Experts of a small language model.
Training: a variant of Muon for the experts, 628M tokens.
Below are experts of layer 6 (counted from 0) of a mixture-of-experts language model. Rows are named router (the router's row for the expert) and show model dimensions 0-127. Each number is 128 + 24 x the weight over its row's rms, rounded and kept within 0 to 255. Numbers have three digits each.
After each expert's rows: "gets" lists some tokens that make up at least twice as much of what it gets as of all text. This comes from a sample of Wikipedia text that the model never trained on. Tokens count by the router's weight.

# expert 96
router:103138080111133123149130119169131143147134124188132147131124104136118106133103141151131154103125072135167144123109136122164130115109097136118109134130163143099128163098132108121076084118147082124142156147129115127085110105094164125169139145120174132114115134144136086122093152127134070116157113133147149127145116148087145126157151144081132164136119147141178131159163093123132156171158
gets: "\n\n", ")", " career", "\n", "Personal", " details"

# expert 89
router:110158109124080126138116072138142133123121111096156129133136100123132144092146133145191092172100126165169144127144149100149142136147127091123113098118111084139123108146085158128160149137114170152103095162113133108144136143122122118100131117100071094066092120168134142127120167141098127138138149118123108130121102152119151137155166143110108123187123104119132170154144129131139113113155
gets: " int", " ret", "c", " ag", " inc", " p"

# expert 54
router:157083153112152095131126119128166120131150109153153123120126149094158157100165123132156097087152103123160126145152134124160133099135085113114111139127107125132146118148132129132174152141124103137110143123138111158133159102089085141135109112088141116132139134087108147133125149119163119138125103153072104205150126066152148148160144149154153105110124131078084165132129125134148105093143
gets: " the", " The", " this", "The", " This", " these"

# expert 87
router:142106134096120129090091169107130111161141127134101170158139125127129119133156130158140142113131153129131186082121118125114142123150128155118126154115124192095141124131147164133113115161150175082101206132151096147133105143152138114184103137120135160117137131135142126144154172146124165150160142107097146119118117136109116164156074145116096098143128162122156091128129120143098148135136
gets: " team", " season", " coach", "er", " player", " Cup"

# expert 100
router:152126126112110077133109111161111146111093154100129180131088135126113117117112117155107152118137129101152065132144163155130152109090098172146146107124150122110121160115152135114104112093124118119141120154122116101147088077100157083113141101133130102171121124145129099110154116162099137173150132100127091160131117139111136118118132066148098092135124132117127082117128088106120139150080
gets: "S", "M", "P", "C", "F", "D"

# expert 29
router:110139123099134104103133159124121129087116127156132129156066134110159137140135132131124119172082131145115099121082110161105113109125149097122140144171121136107096141144123139120134150144156102132130090161162169137075081125121111134133146170145144134148157145125111186116175094120103123129131137068179148167127138133129107151161142076104129163128139151132157143132156158155125154125125
gets: "ss", "ess", "ns", "uss", "ert", "x"

# expert 46
router:160128135070106091156147095164152141145143066094104120162122117154106139139100172115126131163113103114089137207138125107113107157127113100129128128126114141169174141105113127134118091132116105145091127125125142131106131130113131168126148122080139118124135111144126139142147137153130084089112106151129101164115135097120115141133181119090105152088122089099123157143109091106126117107138
gets: " (", "(", " [", " \"", "[", "{"

# expert 90
router:124102155128145098111104131135133114140100152162102202121107154128143129133131106115104077136119115148131116138144090128146093110106096173126163100117105121136157141131129136116149141114165143124111146134076101132115121103106103124073173149131126131121157114131115153180105126120119185134147133107143137128124105079174166087134092137092106141126107154135142113161153114112146112183098
gets: " War", " war", " Army", " world", " Republic", " World"

# expert 102
router:123096120099119092152104104153151114141143145096135127121137133182116127098115129131082149123085148184128139089124129127108145138165115111154158128113148095126080105150145120105114148144115132168134181133138131154143105175093108132149150126096155132069151145134112111113137143086109095119153141159130140095105078133106152131158110147157126100150119151146109107118116132073138172154154
gets: " |", ";", "|", "vi", "  ", " L"

# expert 9
router:134132134115171135167119107148093123112118124145063096118083125123122160106102157104147144096172147111084124123121156112131139120117134101133106114122138107093121092124131132133107107107173139103107138124135179136148076101094129144121152101123137126125119119090170087126142143122155136140109129134110141162117093119174121151122141141126123115164105129136127066129089173196149169123101
gets: "|", " 2", " 3", " 4", " Succeeded", " Preceded"

# expert 74
router:167112144082100145089126128125135142086095107080163130120058085104105073123132130163120139141134120120188096120126125108150167128112123133115169159155141137147107112123123122146172139154121122120137102165115162089140112130101127102102181136107135103124118119120108095108169093148090093139108154137133086147097111145139108115167148115150114118141137142119134109140127099122149126136097
gets: "D", "M", "H", "S", "F", "R"

# expert 31
router:129112124084131132149169134102144091145165111117131131147138142123129115113128114091107095073153125129125144205134100158112136113106089143117119139155155148145135108155147137161149149164150091137116139103144128113153156126108116146123158109113136118167152168084101104147118136158173137138090120125079139132165124099113103169148157165142133151095073148110117154108141125156160144156132
gets: " the", " his", " its", " their", "s", "The"

# expert 45
router:106132104076160089081139150100123160097145121138109116127107158168150115096126140100088149133158135081133120153129146139105153143138092095126126148148134141154183125150101089141138134184150136154119131122112173144109131128165134108165141095098122162129126119141117090144139118162156104122080104117127171157139148131108127083124140129109174144136148069145133139102143138095132124134106
gets: ",", " –", ";", " -", " and", ":"

# expert 106
router:100090088105142107118112145108130105159118116147110158172167118176139124131117160104122132095143130122135154123165164100118143109129128136112140157117126148090164155091094158130085131121113130132107114096174130119120124098146134108136123121144128147137136131103215073087156078142135103126104106159134181166156128159117113109113132123160129150113131144117132139101167111133153123142097
gets: "\"", ")", "\n ", "'", "]", "son"

# expert 17
router:150122164162143189101082122088148132149102122128141121147116121085127135106106121149148129133166135141135115105136176092154161090133149135154104119124092117106089124158132155139118141116114123141158119155141136124095146136128195168110106091132140088132172107144123126137160120110151125109169144185160128148099113149120152128116127162125146103091140081105114130142141117102124105073143
gets: " at", " that", " to", " on", " by", " in"

# expert 73
router:135161105147160132142130079111114080104113140173133117133128112174096048097150127111126146130128134169134147126088166115166144127130126113130166128095148109149124104093102125099163164120152089138116128139098129142122136121086113150115165094142136156117121110103148178102133127133082105137122095158125129118126092139111157099096139170137124107137117134147085108162131115101115171134134
gets: "-", "|", "  ", "^", " Ang", " Han"

# expert 119
router:138133183154107133092127102149084174107074151097109105116092119124149134104101069123123144179169135085143101139149142136105123131133161139140135126117161125123108117169110140110123107156125155166127142139121107142119160133150083133110132152142120133158109095139135117125145146100154102081125146151147137099104094146178112166100120117136163140134107148096097094146102134096107104107153
gets: "t", "at", "to", "To", "ch", " To"

# expert 34
router:115155067125171086115144147093130110125108144105085089159118136121102135116073148109098128135125119077147065157077130127129148146105107080154153174142108150150163137125132081124135135092140134144102097122104135140124173119136141128142112117117124132109124133165131090172126147138142108142151120129135093138172130101108124128140106158126166147120112119160154130100147143087102122106121
gets: ",", " ,", "get", " along", " together"

# expert 98
router:197145140085130087150141097140146173157140076120105131166104128132094144139100156147128123131119152104101088154108116116135146139119120071124140143129140128144159120103128164145134074137124138163128117114146150093118127095103182133136154101121147104157103116151149105124121132122176104105087113132131106135139134120083095137126169110087114094122132126071144130128120085122159110114124
gets: " \"", " (", "\n\n", " '", "\"", " “"

# expert 40
router:120149127073145095101115116145112165161116113171091151115143128150159115141084158097147132124170116103112148136129135156159172128101110134136103121113134155099136167107133091137120084160202126109111179146134098119104121122144116113142124139113128148130108096141142097090139105196131146115123137125136130159135145081140134106103110101129105144136137116096108118137170130110146174168131
gets: ")", " film", " album", " series", " song", " novel"

# expert 105
router:095147078169123100128149137108141116157125139125094113121131130143106149128084135126090147112141134114134139097094161130127130124150077117113090071137131100137127115100117142127111129131120105102125150132159159163132178158118121150151148082127139142100154136078104115092106148163081087155124138156148147151162125105114128122171112161165126119165097130150141096096163154098174124127115
gets: " |", ";", ")", "|", " ;"

# expert 11
router:163100117177068123132132158101172133116121150150134161122156118116129111102139120094133158119078111154084130120097126093151117150157135131136139127087114111129138153156074071113157135112116120156122147121144117130151127107174059088122112141146083130131110101134135124109091148103140119104116136138088156107181129126113118138144119116164119116165127155120098116116115114129142098081136
gets: "r", "n", "or", "m", "u", "i"

# expert 52
router:159078108142117167119110172099105091137156101115101111138139108160103123110129140136090135101165169174139137121097150124097133122119170137120127125120123166134120130133116104134123158151146134116134137130149170107122148135154190180167107090146145145149160133121162104157107118133165119130142143164133159119117074179077121143121119153129087138086097093123156116115135144139112146145132
gets: " in", " for", " on", " to", " from", " at"

# expert 66
router:095115126149162064115114117127119125127107151135101128113107158127108120118114124102129086155108149155134097165075096079150094136102111148117157151111085114130101135116142112142126178099142131110115085102117109087123126095111129086083138105124155137160140122151172075150160100150126159151134104145133118112137128143149164141091149151153120161118112148137160134134144098086111098148110
gets: " New", " York", " South", " North", " United", " London"

# expert 1
router:126145128078163108092116150100104146165121134157105127142122110147131140151111143093126144149129113093134108135157169148121159110118084119151099124099131129107164127121118118114097130150126171166141121120131148113125157142127143094155080102106145096153105133104160058099149135169185096129089130112123139162137107080090148120147110161084138143123156092129143152137159136106092116129126
gets: "\"", ",", " and", " as", ";", ")"

# expert 71
router:095071117142141125147138102144108078152112134132108186169117159117124151156096121114102132130128131130111136159121085116125156134111101157106130157132138159100119134097122135124125145148110138105106143070181125100143110105143141132132100143115145143096165118153200129178110091127106150149162094126132147095146095130138127135151112141160127110143087142162140118080155131136088104126109
gets: " County", " City", " University", "s", " Town", " College"

# expert 56
router:110140150138122116094162141120143146145143106111128131103110116149138168134094099086139124121136121089155099095160124185119119139120164103139101094123166091157117147191130116155155093139101146128135173151122116155120142100136117094128104156125144133153141145113124130151137095108162122123098115170123134114118143141154096121075112113140174134190103151085081139151096120119153095121116
gets: " no", "le", "e", " No", "y", "o"

# expert 109
router:129123142162135171126167149126180108135150100135101114113108147110165165124137179105153147122163136119121118099134114108139130127126124103138141111132185099092102185177162103124154145117121110145112156132151129161159110095168115120127119152146129130134104128122184104123132129144132165113118112135151126091143159132173125088129159160164148164101089128122149150171126113137132110086092
gets: "ly", "y", "ally", "o", "e", "a"

# expert 2
router:131108098144103114155142127141142107148143097126148135130085156150136119109121165121099099136146132148122109112121159127126131153139087159162077125124156131132102103087132106101130126114164072123111147128127167118087204145119110136129137097125110107076128138164087153089106108124131095126156125147153103134128137085153142125157086146147183130117116080185130128143119138123145142104103
gets: " |", ":", "aged", "|", "age", ";"

# expert 30
router:119114161128169131120140124101124120152153129113170139111108168088135157142143105125113120082187116124142148150148150121134172136130135098118130128143118122128132077144150142122153117176125109172156110154155086154107115092109147122112154104114161106155139143122128139119138161146148131109130162174112146155129174088171131171125155156133149118139157118118040149108116114116129103125105
gets: " The", " the", "The", " a", " A", " This"

# expert 118
router:159185140165172125133124152174146137124161122173127119099117111137100119144111129138129102102144111058085144117119148134149134137150140151100104114140126105123143120071109140125083128093092095123157129113104117140107106119120130151128158095117166132069087110121175103116120179127112082086105114134127146139182144138140144138133153144135156142123148120124148106122125133099162100145133
gets: "\n", "-", "\n "

# expert 18
router:096109145185113180114125130128100138098117144108072104127117101094156101097131139126094106150099119164077153167150126108133090130153109165158121157157135096160131123133086147124110151136092153172130117155154147094136119111174091131142160148165096152150098122133131155116140121140153111127112106116116137117141152137116081108121096124177144138168146163124112129124125137128115103122094
gets: "d", "n", "er", "ber", "on", "w"

# expert 78
router:147124084105135158161125100153097147173119077142115138174122144158104132117132113145119125117116124155143142130146114157106119123189119125170174096093135150090120136081133125105118128105129114159092163098170156092106091130134146088139131122133126166107098092168112132114163133124165112110111105124145101106147149140123115121135162154116169097117115090093136138152168104116125141141162
gets: "=", " =", " also", "Note", "\n ", " ±"

# expert 10
router:123127077132153178099182148155148179161085113115138152139077115123134110108156152112113123134114128139121125119094102114115135143088147123155114116149130134135110170173130088110131129119142162109104128165137133165138132104147121077113113148136091127117113124097087122115094117083120108166122168136129129135172091139134144096094150129179119174152123156141137107122091105145130112140152
gets: "l", "h", "ol", " m", "i", "al"

# expert 112
router:117135057112103125189131110145120134099150143095129120108151087115105194155139141147143136124113136102160177106123126107119080145135152135109140152107125112163133094138112164156161149126126096144101101105137146105108133153129123133102124166130114114109134130161135131102136205118112145113131130163125171095146109141123125131180137114126092142091155140117107145134171149108099126148157
gets: " res", " comp", " re", " acc", " ex", " ass"

# expert 61
router:095109111115122092103149141146115095105111160106128105107126146098169131157095132101148170132122098091105113129169143127117093103110159145132142150120130129157134127143155110128079121118116086146130163094145118171150166141110098073120125154173135193109129122086100130112159149112119151085121144134112134120126149162158134127125114085120178106133100159151161088150108123110148122135123
gets: "que", "ue", "te", "ne", "ine", "de"

# expert 84
router:178111101111095166141129122126099148134131126111139152086129131168130102140134126171121084167110158127122134148106182136077109151120164098153133149159150133193128131160103082124096130166168104148104132150129148092119125114162142132129155149113071135122128153129134109109132125134125122112128104141151081098138138137152083140111149099124135137126144110154128105126069096104093146136144
gets: "born", "c", "C", "g", "–", "t"

# expert 97
router:140112097115103100162121106132099132130098133072094149099145133162125135139127128144110133089127128114168140131104155131122161133075119157134136111126135134129125147100136146135074110123088105111153070166126139107168122095093153091147169106122137081152129143148095140121147100132104109157149147140115059158134124117118124124172108084173120104149109103104124106142108093116115141156107
gets: " U", " W", " N", " S", " M", " T"

# expert 23
router:124117095120128133114103108113096138146080113118118122115154165201132173094109141101094120100141133143127194104119129125129127134103152129116119105123117158119152158040115134143084142140131135121107114143151113136134120138138105097170109143142114156118147166091132128148097130097130108158143113137157120068109108107148122151130059127120114146158120176133153128105141135143134160118131
gets: "  ", "%", " 0", " —", ")", " place"